config.toml
n_layer = 8
d_model = 192
n_experts = 64
experts_per_token = 4
d_expert = 48
d_shared_expert = 0
activation = "swiglu"
moe_layers = [2, 3, 4, 5, 6, 7]
n_empty_slots = 16
router_score = "softmax"
normalize_top_k = true
routed_scale = 1.0
balance_loss = 0.000285
balance_bias = true
init_std_router = 0.0149
lr_router = 0.00325
vocab_size = 7687
norm = "rmsnorm"
norm_eps = 1e-05
tie_embeddings = true
optimizer = "cautious_adamw"
lr = 0.00211
beta1 = 0.95
beta2 = 0.99
grad_clip = 1.0
batch_tokens = 262144
seq_len = 512
train_tokens = 766500000
steps = 2924
dataset = "wikipedia_en"
Below are experts of layer 4 (counted from 0) of a mixture-of-experts language model. Rows are named router (the router's row for the expert), gate (a neuron's input weights, with its number), up (a neuron's input weights, with its number), down (a neuron's output weights, with its number) and show model dimensions 0-191. Each number is 50 + 15 x the weight over its row's rms, rounded and kept within 0 to 99.
After each expert's rows: "comes after" lists some tokens at least twice as common just before its tokens as in all text. This comes from a sample of Wikipedia text that the model never trained on. Tokens count by the router's weight.

# expert 46
router:59 53 48 49 52 56 49 43 41 46 57 59 54 44 32 64 61 30 69 54 46 47 46 35 57 58 60 69 43 47 53 36 39 71 49 55 67 37 34 42 09 47 41 44 49 65 50 35 55 46 70 46 45 83 42 20 72 48 99 28 50 52 55 68 46 60 49 45 45 35 67 69 40 58 52 61 55 47 45 38 65 47 30 41 42 34 45 52 58 77 53 49 25 42 38 58 46 55 82 41 50 59 46 30 47 54 70 66 59 49 57 36 08 68 39 81 22 21 52 49 54 56 38 62 57 43 41 57 44 62 52 50 46 46 34 65 76 51 31 24 63 48 48 48 38 81 41 48 44 62 41 49 25 85 67 61 56 33 52 58 25 43 57 35 55 38 47 47 19 53 67 55 69 68 57 91 47 46 67 55 26 38 57 83 32 45 08 48 56 38 93 59
gate0:40 82 39 35 27 47 35 53 52 24 43 91 75 31 54 58 63 38 39 57 55 59 46 40 26 57 47 47 67 35 38 69 54 55 44 69 34 40 39 49 62 87 88 74 51 31 72 27 46 47 51 47 46 37 58 30 30 55 25 53 47 74 28 28 44 26 64 56 25 52 60 39 49 48 51 22 62 52 69 56 42 67 63 76 56 45 37 49 62 49 70 45 46 52 32 39 35 67 43 38 34 79 14 66 45 51 36 59 28 77 58 38 47 29 50 40 45 33 43 52 57 50 55 24 73 52 43 60 44 39 33 40 74 42 68 33 34 69 60 63 63 36 43 57 57 40 58 35 53 54 20 63 46 48 27 41 55 54 22 60 61 74 68 35 63 58 72 57 59 75 23 49 37 24 62 55 48 57 44 62 53 51 21 41 50 69 69 56 29 49 58 47
up0:48 63 47 38 50 60 54 42 32 50 43 51 15 81 34 45 35 35 40 22 30 44 33 40 26 49 34 43 49 48 40 00 25 56 49 52 51 66 68 69 59 48 45 33 76 41 36 57 45 62 59 47 44 65 52 76 52 46 43 50 66 41 58 78 59 52 44 34 69 34 32 70 79 41 26 62 37 51 57 70 74 08 61 44 31 43 57 47 18 63 57 34 45 36 53 64 65 44 46 79 50 49 54 50 34 35 50 50 57 39 46 59 39 37 13 55 67 81 85 49 57 45 58 71 55 35 60 47 42 61 54 53 38 65 56 31 55 41 28 48 32 49 72 52 35 32 49 49 23 48 66 34 56 51 45 74 51 41 60 54 57 36 28 54 49 51 65 22 62 54 60 89 58 68 63 41 58 33 68 44 26 45 79 45 30 45 58 45 67 59 40 41
down0:36 78 46 57 22 41 57 40 34 26 64 46 40 56 38 59 67 59 51 23 50 33 60 45 63 66 44 41 54 53 52 38 60 62 69 53 46 50 44 72 44 59 49 72 40 49 33 53 46 48 64 34 50 53 58 24 49 30 31 64 38 40 38 54 47 53 45 48 50 39 58 71 31 42 58 41 44 43 60 51 48 75 61 35 59 54 31 82 40 39 43 37 53 42 32 53 58 51 48 64 29 71 03 44 43 48 37 81 34 31 81 18 61 48 46 47 27 11 17 43 66 37 44 17 73 79 54 51 66 40 39 50 75 71 38 57 47 62 59 62 66 72 57 33 91 52 59 42 59 61 56 40 34 71 52 43 39 22 49 50 47 56 53 16 56 78 50 58 43 31 44 37 34 44 59 59 44 62 80 75 46 40 43 52 47 24 74 72 62 62 71 46
comes after: ":", "-", " of", " the", " \"", " ("

# expert 2
router:42 74 53 49 46 52 39 00 57 11 45 32 40 51 72 56 70 44 73 36 55 76 56 39 50 45 54 36 61 26 69 35 51 58 78 52 32 49 55 51 46 58 58 46 55 39 55 39 54 76 39 52 36 46 55 64 44 35 48 54 77 45 42 45 54 79 68 42 30 62 55 39 47 84 61 32 57 42 51 56 54 29 32 33 51 63 63 54 44 49 31 13 42 83 51 39 39 43 60 46 41 52 71 55 37 35 49 40 50 54 36 58 59 35 54 48 33 55 41 83 45 45 50 60 78 55 32 42 64 39 21 44 46 57 63 72 36 54 47 63 48 31 62 39 33 59 59 40 52 53 25 38 94 18 62 51 60 57 29 46 58 23 64 61 40 17 72 26 53 56 60 44 60 62 68 29 57 44 79 57 69 78 59 39 51 41 64 37 82 51 31 45
gate0:38 84 67 54 77 47 76 21 52 56 35 39 72 45 38 69 38 34 64 13 24 21 28 49 58 87 53 68 60 45 59 54 51 47 51 48 58 26 42 66 39 61 75 16 52 70 29 43 36 36 52 42 68 40 46 36 45 71 27 51 52 67 66 37 58 46 76 74 18 54 45 67 72 36 37 58 37 56 43 42 49 44 40 24 54 58 43 30 50 49 65 56 67 54 31 63 46 38 49 61 53 38 46 54 40 56 38 58 63 54 47 60 40 32 67 33 72 61 69 55 55 50 47 73 39 23 39 53 60 22 49 75 35 73 44 36 35 49 66 52 30 24 58 45 62 52 79 40 19 32 37 21 63 65 81 67 61 42 57 42 54 59 57 43 55 44 65 58 53 46 61 27 63 68 52 54 53 61 44 47 33 47 37 69 60 40 50 59 66 13 41 63
up0:49 56 30 65 33 67 64 71 82 60 25 57 61 29 71 19 36 35 47 61 37 38 29 61 59 11 68 58 48 42 36 57 50 29 44 65 50 62 41 56 52 54 61 53 51 55 48 77 61 56 73 09 30 33 42 52 56 65 50 55 66 56 48 55 59 24 27 65 46 52 42 42 70 54 50 47 63 49 56 38 43 46 22 56 83 27 38 62 51 17 56 30 30 41 51 43 32 63 53 48 67 19 56 75 52 44 79 59 43 98 34 42 56 60 60 57 46 45 55 43 54 60 70 56 45 35 76 70 67 38 67 40 48 59 54 63 52 60 56 67 35 38 45 51 52 40 63 44 50 26 13 23 56 30 58 40 61 58 48 58 38 34 62 31 48 28 57 43 33 57 57 26 51 57 59 49 81 53 45 72 57 55 57 17 25 40 33 55 34 66 41 52
down0:99 68 54 48 76 77 58 55 39 64 48 47 42 11 43 77 61 31 68 52 40 52 55 37 68 31 59 30 46 55 27 34 56 44 64 47 64 41 61 46 62 43 84 64 32 51 46 57 37 55 48 56 71 62 67 43 23 36 38 60 30 55 64 47 64 72 41 44 31 52 47 58 51 01 49 57 50 74 01 50 58 42 44 50 58 66 41 67 46 52 38 50 44 57 44 43 69 49 29 22 36 27 43 36 43 50 65 43 38 25 44 32 69 38 40 30 42 40 37 54 26 55 46 32 49 38 60 41 12 61 67 57 77 57 46 54 27 68 61 30 39 34 42 58 51 51 47 57 37 38 62 45 41 39 49 50 27 40 55 28 34 78 48 28 54 66 61 50 38 63 40 73 58 83 35 56 53 33 78 35 49 50 39 66 46 44 54 50 39 64 64 62
comes after: " the", " of", " University", " in", " Location", " House"

# expert 13
router:33 50 63 59 55 42 55 67 53 38 49 40 52 49 56 30 42 62 52 66 67 56 36 73 55 73 27 70 68 58 63 87 47 53 41 59 19 49 57 59 50 64 59 29 70 71 62 44 37 76 59 50 31 67 41 51 95 74 45 54 69 51 44 65 29 47 27 54 37 36 42 45 48 40 39 41 55 33 37 47 30 49 51 41 27 50 19 53 62 69 39 27 37 63 55 72 39 67 83 31 20 41 45 55 37 61 51 44 78 56 23 76 39 68 73 70 28 41 32 51 58 46 53 46 39 59 39 55 68 58 47 28 68 71 61 50 30 42 25 73 64 25 34 84 39 40 28 72 55 51 44 63 52 34 53 43 36 81 53 50 62 64 69 66 39 46 50 37 58 51 53 49 37 41 50 62 69 34 26 76 50 81 40 43 49 46 75 51 57 37 43 62
gate1:55 82 41 57 45 50 18 53 49 43 49 34 30 35 71 68 31 41 60 49 42 28 40 14 21 71 40 56 55 51 32 55 55 30 65 28 33 23 82 20 43 51 65 49 38 48 67 38 67 47 30 59 57 71 61 56 47 31 52 41 40 43 50 31 35 43 52 56 44 40 52 53 49 35 60 58 50 70 53 40 41 82 34 50 23 34 66 45 22 11 42 57 34 30 43 20 62 29 62 52 51 61 63 33 56 69 73 70 04 40 52 31 47 65 57 62 32 36 52 47 45 33 39 57 64 14 60 51 27 53 68 46 45 22 55 46 58 44 45 65 70 77 65 47 47 47 35 63 39 52 49 57 42 37 50 44 34 39 47 52 47 41 45 12 43 56 55 46 63 69 48 35 51 68 49 26 35 57 65 41 59 24 66 65 65 49 52 50 34 36 51 21
up1:52 40 00 58 52 25 35 31 45 58 39 72 35 45 46 49 46 86 56 69 68 59 51 46 37 50 47 58 43 49 68 46 55 75 41 50 26 25 36 48 81 39 45 53 34 55 34 61 42 41 59 55 41 68 40 74 46 74 61 46 64 66 41 26 25 47 84 52 47 27 71 54 73 19 60 61 52 55 59 46 44 60 48 37 54 30 64 62 60 46 43 93 30 20 62 46 71 56 68 69 52 62 73 62 57 43 45 44 47 38 36 40 53 50 37 74 52 50 45 57 60 22 57 53 51 38 81 28 39 29 44 50 55 34 46 60 51 30 48 65 74 69 42 62 52 47 64 39 56 38 47 39 39 16 77 47 25 47 57 67 65 47 42 48 27 48 79 35 34 37 56 49 77 79 50 47 46 47 31 69 35 14 43 55 38 53 49 65 38 54 50 50
down1:37 38 34 53 27 77 74 57 20 62 77 48 49 55 49 26 58 39 68 59 54 44 52 48 42 34 44 47 24 51 50 90 42 48 52 54 51 40 56 33 57 51 20 59 74 33 42 65 50 82 45 39 47 49 58 72 25 81 80 92 65 36 50 53 46 59 47 43 56 82 66 21 41 63 61 58 40 56 47 61 34 59 63 36 64 61 70 24 40 51 52 38 59 62 42 60 28 56 52 64 25 48 67 57 42 53 39 66 46 41 69 34 76 52 42 43 46 67 17 40 66 33 41 42 62 44 41 42 67 67 50 68 25 68 74 59 28 27 51 50 42 56 62 87 37 30 44 51 79 55 60 51 70 53 54 44 40 80 56 70 52 60 29 77 57 63 39 72 34 68 57 47 20 67 34 54 59 51 50 49 51 52 44 38 37 57 48 70 65 51 50 61
comes after: "\n", " MPC", ")", "\"", "\n ", " Genus"

# expert 21
router:67 70 53 56 22 48 50 23 63 44 40 60 50 75 39 59 51 47 51 00 46 52 59 64 51 49 50 40 69 47 55 36 35 55 26 59 44 51 67 79 67 61 39 39 17 50 63 52 59 58 51 46 55 56 74 57 47 51 43 31 39 59 63 47 75 50 32 47 44 67 49 29 74 46 29 41 26 54 71 25 58 61 33 59 62 18 51 48 59 43 60 47 59 71 55 53 64 51 33 61 54 47 49 21 59 51 73 71 49 37 61 77 36 27 52 34 69 59 52 59 62 78 33 50 58 44 33 58 57 50 66 68 47 73 31 37 09 46 47 40 58 29 36 34 45 18 51 70 41 40 41 19 67 70 26 51 46 38 51 65 63 28 36 38 49 40 58 63 45 43 68 45 27 54 27 52 61 46 84 64 42 53 75 20 56 63 41 74 75 53 57 39
gate1:00 79 53 52 34 61 45 71 73 55 39 51 66 52 58 47 51 52 58 39 52 35 32 51 56 67 78 30 64 52 65 54 81 66 51 41 55 63 58 44 53 75 55 45 78 91 49 65 54 37 25 53 71 30 57 55 56 55 61 48 82 63 46 80 38 28 78 57 34 31 49 49 53 48 40 33 50 99 26 49 38 53 48 63 40 35 38 66 56 42 69 38 59 63 56 44 36 68 43 33 71 39 65 51 48 49 39 19 49 54 70 43 52 51 44 45 40 55 44 64 50 44 60 48 30 86 65 44 75 49 77 68 41 28 66 54 48 67 49 54 51 56 56 48 55 50 58 45 46 34 64 37 59 58 41 44 67 61 82 50 60 36 58 31 78 30 43 47 43 33 55 24 48 42 50 76 85 49 51 42 49 34 18 31 45 59 45 64 53 35 53 54
up1:68 76 22 53 46 61 67 36 45 36 36 72 50 34 35 76 63 42 43 32 59 39 42 64 17 33 66 40 66 61 53 50 53 64 45 34 52 72 51 46 88 61 63 29 49 47 46 74 39 60 29 50 55 33 44 61 38 55 48 53 39 52 50 70 60 62 83 41 29 54 51 44 52 61 32 18 55 48 28 46 48 45 48 23 40 44 49 43 52 13 64 40 68 22 67 26 47 66 35 32 43 30 57 44 55 97 56 53 45 29 42 46 45 57 38 61 63 57 39 87 69 67 55 54 60 66 32 62 41 72 31 65 31 52 80 49 51 62 58 39 64 56 42 47 55 40 53 50 32 36 60 39 68 50 34 38 57 64 59 71 87 38 52 32 73 69 68 44 38 45 42 46 23 35 51 76 46 38 60 54 73 68 33 76 73 38 56 38 63 40 40 46
down1:51 35 53 32 38 42 58 60 28 47 38 62 68 50 65 58 66 73 50 33 27 66 31 45 55 48 36 48 85 44 64 55 47 30 28 82 44 64 62 69 71 53 34 55 61 39 24 50 48 48 53 67 73 13 81 55 54 27 52 74 76 39 19 58 46 81 64 54 47 38 71 34 53 41 29 51 52 35 71 55 52 18 38 72 48 45 64 49 58 44 52 48 41 80 44 57 30 68 66 31 64 32 60 35 51 79 41 52 48 56 56 44 53 43 43 33 56 45 37 38 62 65 62 70 69 48 34 52 31 89 25 47 42 66 44 39 39 59 10 50 46 38 23 47 46 56 46 59 53 37 32 57 56 66 54 61 51 56 53 79 38 60 43 67 70 50 54 50 73 10 67 34 58 54 69 44 45 47 47 60 45 55 53 33 86 52 60 25 45 40 48 38
comes after: " the", " a", " The", " his", "The", " this"

# expert 43
router:50 32 49 51 59 41 56 73 20 65 58 56 39 45 23 77 47 32 68 67 35 52 75 49 46 51 44 80 62 57 33 34 63 71 64 41 37 38 33 17 26 42 54 60 32 59 69 24 68 37 54 55 33 55 40 43 70 63 92 28 24 61 41 59 33 56 65 61 46 71 45 77 44 68 74 39 68 53 70 26 76 57 56 28 65 58 65 51 61 40 57 49 46 49 37 37 28 58 57 64 54 38 61 50 50 57 79 68 52 44 66 58 17 56 55 67 43 39 53 57 44 21 65 44 54 45 45 69 61 45 95 71 42 21 41 69 65 51 37 49 50 69 72 44 44 59 42 60 53 55 38 56 45 80 51 38 39 56 49 47 34 34 42 28 42 52 43 82 35 46 43 45 75 53 44 72 34 49 61 50 30 46 14 58 47 52 33 52 38 35 62 43
gate1:48 56 72 43 44 46 50 33 62 73 24 23 43 69 52 54 22 67 88 60 62 67 84 66 83 53 46 48 55 40 44 37 39 24 71 34 43 39 49 13 49 48 52 55 54 70 75 81 57 72 40 34 37 32 63 48 43 40 61 55 45 58 44 72 49 29 31 62 64 45 35 72 45 55 66 48 20 54 55 34 61 23 45 46 52 51 56 50 43 28 40 39 73 70 41 69 53 67 55 32 62 45 66 44 54 52 46 44 51 52 80 20 48 47 52 38 54 61 55 44 34 70 60 68 50 52 66 47 62 55 54 65 65 38 77 00 54 58 56 51 66 11 40 58 51 55 50 42 68 49 68 28 44 53 36 21 47 54 65 52 60 52 37 33 49 45 14 66 49 54 66 45 62 61 36 58 26 51 35 61 61 34 53 12 38 50 38 46 37 45 32 53
up1:61 48 87 52 53 32 60 47 53 72 49 48 54 48 35 38 48 38 51 57 63 80 72 51 65 18 72 31 41 34 72 69 57 32 46 43 32 62 32 46 51 36 72 61 37 72 40 32 76 55 69 32 35 37 68 48 64 52 54 53 76 67 58 55 43 43 66 31 50 69 57 55 69 39 33 44 57 54 27 50 50 55 59 21 49 33 38 44 52 32 44 50 72 29 72 68 46 66 40 51 57 28 62 34 46 44 43 46 30 78 85 70 52 54 43 40 44 58 40 52 49 80 68 56 56 70 51 61 53 41 64 52 53 52 64 28 47 63 56 89 54 26 22 52 50 36 40 34 43 61 42 31 18 38 18 29 42 32 71 54 58 72 30 16 36 44 60 53 53 60 49 49 56 41 38 68 35 27 62 39 47 55 31 44 39 53 46 44 25 03 43 53
down1:76 63 61 45 54 34 46 55 81 57 31 57 21 31 59 47 41 78 51 51 46 57 80 71 27 47 52 69 42 47 55 59 53 39 37 62 48 22 52 45 43 74 62 54 53 30 17 57 40 67 33 41 63 57 31 52 64 66 39 30 53 50 66 59 53 71 48 58 56 65 48 59 31 44 38 45 47 65 39 52 76 32 55 50 53 49 45 66 66 24 34 35 65 33 58 57 45 51 52 43 69 58 72 31 56 42 42 62 13 22 66 41 55 55 11 43 63 56 40 35 51 57 12 70 52 36 43 48 23 53 38 78 47 49 51 79 36 41 54 45 20 32 44 35 66 59 69 43 38 60 81 62 34 42 45 27 35 35 38 59 34 56 29 34 55 39 53 64 53 66 73 41 84 19 51 77 61 43 58 42 43 46 25 59 50 45 67 45 58 18 40 63
comes after: "-", ".", "\n", " (", " \"", "=="

# expert 16
router:35 41 53 56 78 69 68 50 45 44 33 42 58 53 56 52 56 75 34 49 57 69 52 77 62 46 69 55 63 59 37 51 45 58 44 34 33 46 48 76 28 63 56 63 30 41 70 68 51 37 51 38 54 53 73 43 15 19 66 63 62 27 43 43 62 41 59 50 70 51 56 42 51 45 47 66 58 00 50 39 33 68 39 39 47 51 45 18 46 67 51 45 60 63 28 55 46 24 56 40 51 66 57 58 42 38 40 22 46 51 41 49 57 57 42 50 37 33 47 48 56 30 47 39 58 62 71 39 39 84 58 51 31 38 81 68 70 67 46 55 36 43 53 59 72 43 46 33 76 50 24 80 58 32 70 79 67 54 35 45 63 46 46 47 41 66 44 25 61 50 59 86 65 29 73 53 39 65 36 60 49 40 24 27 55 59 81 40 65 57 79 68
gate0:65 60 41 66 74 34 37 74 41 74 69 31 60 47 35 64 47 49 87 37 59 53 34 66 79 61 34 56 69 32 71 41 47 40 44 42 62 40 55 44 51 45 23 60 43 44 18 55 72 53 50 47 69 39 35 56 69 49 45 54 54 39 52 00 30 68 53 54 55 43 72 49 71 44 74 55 57 64 30 21 26 05 42 80 33 75 60 26 42 55 49 45 50 59 55 50 63 41 34 50 66 50 43 53 46 67 37 43 65 06 54 69 48 34 21 43 40 28 32 68 57 47 59 62 45 55 45 43 49 41 27 45 26 39 53 32 56 34 43 56 26 44 47 57 55 36 35 85 34 76 48 22 63 38 53 52 42 46 60 30 62 44 69 65 38 42 55 26 42 57 60 46 44 56 36 61 73 49 68 44 74 55 53 40 49 37 46 34 63 41 57 53
up0:40 49 47 43 47 74 43 77 63 42 45 75 42 74 26 44 53 37 45 30 71 21 49 54 37 53 47 47 53 54 50 55 32 40 45 58 42 34 53 48 41 61 86 65 49 45 56 34 40 51 44 64 59 53 25 50 52 66 70 45 46 69 57 56 14 76 65 62 49 58 29 53 56 65 48 47 39 55 31 46 68 39 25 46 76 58 45 59 39 49 79 47 60 35 38 63 45 82 65 35 53 48 59 56 34 22 51 45 47 37 30 41 49 66 46 52 72 44 48 67 36 82 75 61 54 91 45 36 57 55 47 32 28 57 44 49 51 41 60 71 30 85 39 51 45 64 65 42 50 36 39 43 72 07 46 67 51 61 55 59 69 17 33 51 48 42 55 51 21 77 41 64 82 60 39 42 41 67 57 42 24 38 79 63 28 42 48 54 22 53 31 24
down0:65 78 54 25 70 65 32 40 76 55 48 44 24 22 37 50 47 55 67 69 53 44 54 49 69 29 52 63 47 58 44 50 63 56 67 48 30 43 56 58 53 31 36 51 45 69 58 44 32 69 67 71 83 35 48 53 65 52 57 29 47 71 69 28 41 41 50 58 53 54 50 22 12 13 43 73 48 39 65 39 41 42 25 42 21 37 41 14 34 63 51 24 70 27 28 39 31 35 49 39 55 55 76 26 61 68 57 56 46 30 51 39 27 33 63 47 29 54 46 36 37 36 60 43 27 63 28 53 51 32 28 71 38 49 19 45 33 61 58 56 35 44 39 94 33 55 41 56 46 43 53 39 47 36 45 30 46 45 40 52 55 71 56 28 30 52 45 39 21 58 46 28 57 48 73 35 43 48 44 45 62 31 52 63 57 42 32 64 47 34 58 56
comes after: " is", "\n", " of", " as", " was", " for"

# expert 52
router:35 54 49 70 54 82 63 55 68 50 49 41 52 47 46 26 55 42 48 15 26 49 68 49 64 48 39 32 61 20 42 38 49 14 38 45 50 49 51 44 78 46 36 44 31 28 44 73 38 50 37 54 57 19 37 20 40 43 42 37 58 36 38 50 62 41 29 51 17 47 49 28 77 30 76 70 44 51 37 49 60 39 60 67 69 18 65 34 28 54 23 86 53 39 29 45 61 53 46 51 52 28 76 74 40 69 55 33 29 43 45 44 38 57 60 38 76 60 29 71 59 43 64 54 55 42 54 31 25 42 55 34 33 43 39 34 46 56 56 57 52 42 63 37 40 14 29 52 44 37 63 51 31 35 52 52 36 35 74 44 54 47 67 55 56 56 42 68 60 60 52 61 38 47 86 46 54 85 39 61 52 39 46 15 53 56 53 54 76 60 38 60
gate0:68 37 36 47 48 57 35 54 50 72 47 51 67 60 69 48 34 49 12 48 65 20 50 57 66 48 35 55 58 43 53 61 68 25 50 40 55 50 61 44 34 64 38 34 17 46 56 11 46 43 53 56 54 68 47 22 53 54 68 47 53 46 56 52 32 64 34 46 61 56 36 57 55 37 71 35 24 27 38 41 49 39 60 38 64 68 65 44 44 69 40 59 55 69 63 59 39 61 75 42 53 53 69 21 42 59 68 26 63 84 52 51 41 49 59 09 39 20 61 40 45 48 51 51 55 38 36 28 29 57 73 70 71 55 20 61 65 42 50 49 75 50 72 51 34 41 33 55 74 33 30 58 44 68 66 60 36 56 47 49 56 56 51 64 20 51 48 39 56 39 40 53 66 44 40 80 48 37 72 95 58 71 38 40 74 33 31 49 64 29 80 69
up0:38 52 38 45 18 59 46 33 48 45 50 48 38 38 42 70 36 83 79 63 18 48 34 73 19 55 58 32 55 74 26 43 47 61 23 33 38 34 48 31 39 47 60 54 36 59 47 48 35 70 65 68 56 62 32 54 33 63 65 40 85 35 30 73 45 54 92 56 56 39 61 36 35 63 46 19 64 32 56 82 26 47 37 32 46 46 32 32 66 35 77 54 56 70 52 55 64 43 55 32 50 55 35 55 50 43 61 44 54 49 45 52 40 60 19 71 55 66 55 62 67 48 64 34 53 61 47 65 37 59 36 34 37 65 53 56 39 42 34 12 53 74 45 61 48 79 49 53 42 61 61 45 62 61 72 27 48 68 38 43 31 50 40 40 82 13 66 55 41 64 33 62 42 42 48 43 45 40 37 42 34 38 68 67 47 51 35 68 32 51 62 35
down0:55 55 48 46 46 69 70 34 48 43 31 81 70 67 54 48 31 38 35 53 64 17 50 41 77 62 35 58 58 75 37 54 77 35 53 70 29 72 56 41 47 52 60 74 33 51 69 75 24 63 78 53 44 50 48 35 41 64 27 48 58 44 32 45 63 51 39 47 58 60 79 46 47 53 60 32 81 22 49 19 35 38 40 25 47 67 65 37 43 63 19 45 39 49 29 51 72 40 45 45 45 67 39 58 37 75 74 36 46 51 53 68 88 36 60 21 33 51 58 63 32 45 56 51 34 58 24 41 38 47 37 41 50 62 56 38 49 66 39 65 68 55 75 71 16 42 39 38 54 54 30 56 48 42 63 36 75 53 26 38 57 45 64 74 29 39 27 70 48 48 41 41 59 73 47 37 28 56 31 53 52 33 36 55 52 34 70 42 56 41 76 56
comes after: " was", " to", " he", " were", " be", " also"

# expert 60
router:29 54 67 48 57 67 55 41 57 36 47 54 65 57 57 46 39 81 30 55 42 55 57 61 58 34 59 39 61 55 22 53 38 46 48 45 43 43 41 64 34 56 57 69 10 32 76 38 53 54 61 32 35 50 81 41 42 36 63 86 50 37 39 70 49 50 40 44 66 47 46 42 40 49 49 74 57 11 36 48 41 54 50 43 38 42 69 76 54 67 61 41 56 69 47 75 38 50 56 47 69 61 55 38 24 48 40 40 48 48 43 44 57 52 43 50 38 37 36 30 64 61 44 27 42 55 54 45 41 73 49 41 39 40 64 67 85 56 61 48 47 49 55 00 69 59 58 21 58 50 34 60 45 31 53 79 64 69 33 56 59 47 39 30 43 63 54 20 64 61 43 43 42 51 75 36 47 37 54 48 38 46 27 29 45 63 86 52 69 50 61 72
gate0:70 21 56 73 39 36 53 60 60 34 61 58 21 52 50 32 31 58 66 28 54 41 59 53 58 40 51 41 42 47 65 58 40 43 66 57 48 11 45 52 68 63 65 49 93 41 44 78 71 28 46 41 45 60 34 29 37 61 55 48 36 46 52 52 44 26 52 24 45 51 60 59 61 31 48 30 56 64 63 34 45 50 58 58 42 46 68 41 38 36 67 48 27 68 29 57 51 41 64 55 41 53 28 51 63 62 41 72 70 62 56 59 20 46 61 34 38 62 57 53 43 57 53 44 46 40 47 16 55 25 60 43 55 28 68 60 35 25 34 50 25 31 44 54 02 53 34 89 57 54 71 46 50 54 80 36 67 59 70 68 35 70 53 40 45 23 56 62 63 57 45 85 44 55 40 36 59 43 54 57 31 17 72 58 62 36 44 33 67 30 48 72
up0:47 74 67 20 42 74 25 47 12 43 64 32 71 24 73 30 30 58 58 67 38 32 44 42 33 58 40 58 60 50 59 50 65 60 77 32 61 59 35 49 24 49 27 32 21 44 20 67 38 58 56 65 59 38 45 56 58 50 47 50 41 17 42 56 30 72 63 49 33 52 40 42 50 54 51 79 55 53 37 86 37 82 26 81 67 45 64 41 31 64 43 52 46 26 52 34 33 40 47 46 47 41 43 47 55 41 63 40 50 46 68 64 77 27 65 53 82 55 67 47 52 39 40 53 64 95 19 53 67 65 14 40 78 50 35 61 51 47 47 52 65 42 62 52 54 26 50 28 58 56 57 57 64 72 53 53 39 31 54 41 62 53 51 48 56 78 27 33 42 51 67 66 57 37 42 56 55 32 45 55 36 37 34 49 47 50 47 61 53 53 34 47
down0:57 60 45 27 64 50 27 84 62 75 85 31 58 33 23 61 51 76 39 66 36 29 57 47 67 47 46 47 57 66 41 66 76 69 73 48 62 46 42 66 69 33 34 36 21 47 36 67 36 52 26 44 40 34 60 41 42 35 67 81 48 33 48 43 57 52 43 61 33 41 46 67 49 47 63 39 53 69 44 10 60 68 40 75 42 41 50 36 68 43 64 71 52 75 34 28 67 63 28 43 46 65 42 49 55 52 73 37 35 49 58 67 49 36 70 41 86 42 29 43 59 43 58 16 40 34 66 58 75 27 61 35 44 57 42 56 31 36 27 32 35 38 45 59 61 24 42 44 51 52 57 45 43 54 34 48 49 67 59 37 45 43 58 49 68 44 43 63 64 46 50 72 71 28 38 42 49 45 19 27 15 47 63 42 60 60 35 37 50 70 66 42
comes after: " of", " in", " to", " with", " for", " on"

# expert 39
router:54 57 48 36 40 33 75 28 43 68 72 66 43 54 48 51 34 28 76 76 58 54 37 28 37 61 82 53 42 47 69 37 59 48 39 39 48 52 41 55 63 33 55 63 48 62 69 39 46 52 57 49 44 59 37 70 63 92 84 36 84 65 58 72 44 54 58 47 30 53 48 66 34 55 54 38 70 42 67 48 57 56 46 56 32 45 65 67 60 57 69 39 46 36 39 52 67 60 93 53 78 60 67 00 27 61 54 70 46 62 36 39 49 73 57 33 24 49 64 27 63 36 37 73 53 33 30 58 22 40 60 59 34 61 26 72 56 58 70 43 63 75 48 39 52 74 44 49 41 67 41 47 17 61 49 48 64 45 53 73 11 44 55 50 53 50 50 52 28 50 50 42 50 47 53 32 48 34 37 44 51 45 49 79 49 62 21 57 63 40 48 63
gate0:72 48 65 44 72 66 61 39 97 54 51 60 62 65 47 77 67 62 65 47 24 35 50 23 61 31 59 71 47 48 39 53 68 75 60 20 38 10 60 37 37 57 64 33 21 40 64 55 59 62 49 54 29 76 71 43 28 50 45 36 35 62 41 38 40 52 59 92 60 46 42 72 70 51 76 46 32 39 36 48 70 56 33 39 45 29 61 32 47 37 60 61 35 46 68 48 68 43 22 68 49 53 45 60 63 58 63 44 47 26 65 39 41 44 36 34 17 51 56 47 48 60 49 34 56 50 57 68 68 48 64 36 46 44 40 64 31 66 43 42 27 48 66 59 40 38 44 50 74 56 82 28 61 24 79 53 37 76 64 45 58 50 57 56 39 49 54 71 60 65 78 37 50 54 60 32 52 49 69 70 19 52 61 55 38 74 59 56 40 54 51 52
up0:60 22 71 55 60 40 48 53 54 52 39 60 45 48 57 51 60 63 63 69 52 64 44 22 27 03 59 49 42 59 41 36 63 32 68 48 69 15 73 27 33 32 49 32 39 80 54 60 31 50 59 79 52 60 56 66 35 46 66 58 43 67 75 43 61 61 59 62 69 47 45 64 45 56 70 79 46 65 25 50 59 81 39 39 45 94 45 41 33 35 52 51 48 51 37 63 67 46 64 32 77 27 49 44 55 53 69 59 33 05 55 50 66 49 67 50 66 44 84 44 75 74 53 34 13 58 43 76 48 46 54 61 48 36 40 41 58 58 56 43 34 55 68 47 56 29 48 60 60 54 59 24 57 44 57 40 45 64 38 34 38 52 38 58 48 35 37 45 43 31 55 33 38 41 56 49 54 33 49 28 36 44 56 64 33 36 86 31 36 65 30 49
down0:56 59 64 41 52 46 64 64 48 34 29 39 55 53 23 70 75 50 61 71 49 27 60 53 63 44 78 59 51 64 53 49 48 42 60 27 56 66 56 35 37 55 41 33 58 41 38 24 54 61 45 62 51 70 47 63 16 35 50 35 44 26 62 51 63 43 50 59 50 47 86 33 49 61 60 42 79 57 47 43 41 22 51 51 57 60 41 80 61 63 59 53 68 52 54 30 43 37 58 52 72 49 71 72 66 47 65 57 56 26 54 57 36 40 48 53 89 63 56 57 52 69 30 54 26 65 53 54 20 30 53 71 38 34 51 46 48 45 71 43 39 57 81 90 52 80 75 59 49 66 53 24 43 46 41 44 40 88 34 30 40 50 27 30 72 62 58 34 57 63 51 46 33 59 67 57 37 33 34 22 91 41 60 44 51 48 61 47 23 39 25 44
comes after: ",", " of", " |", ":", " in", " by"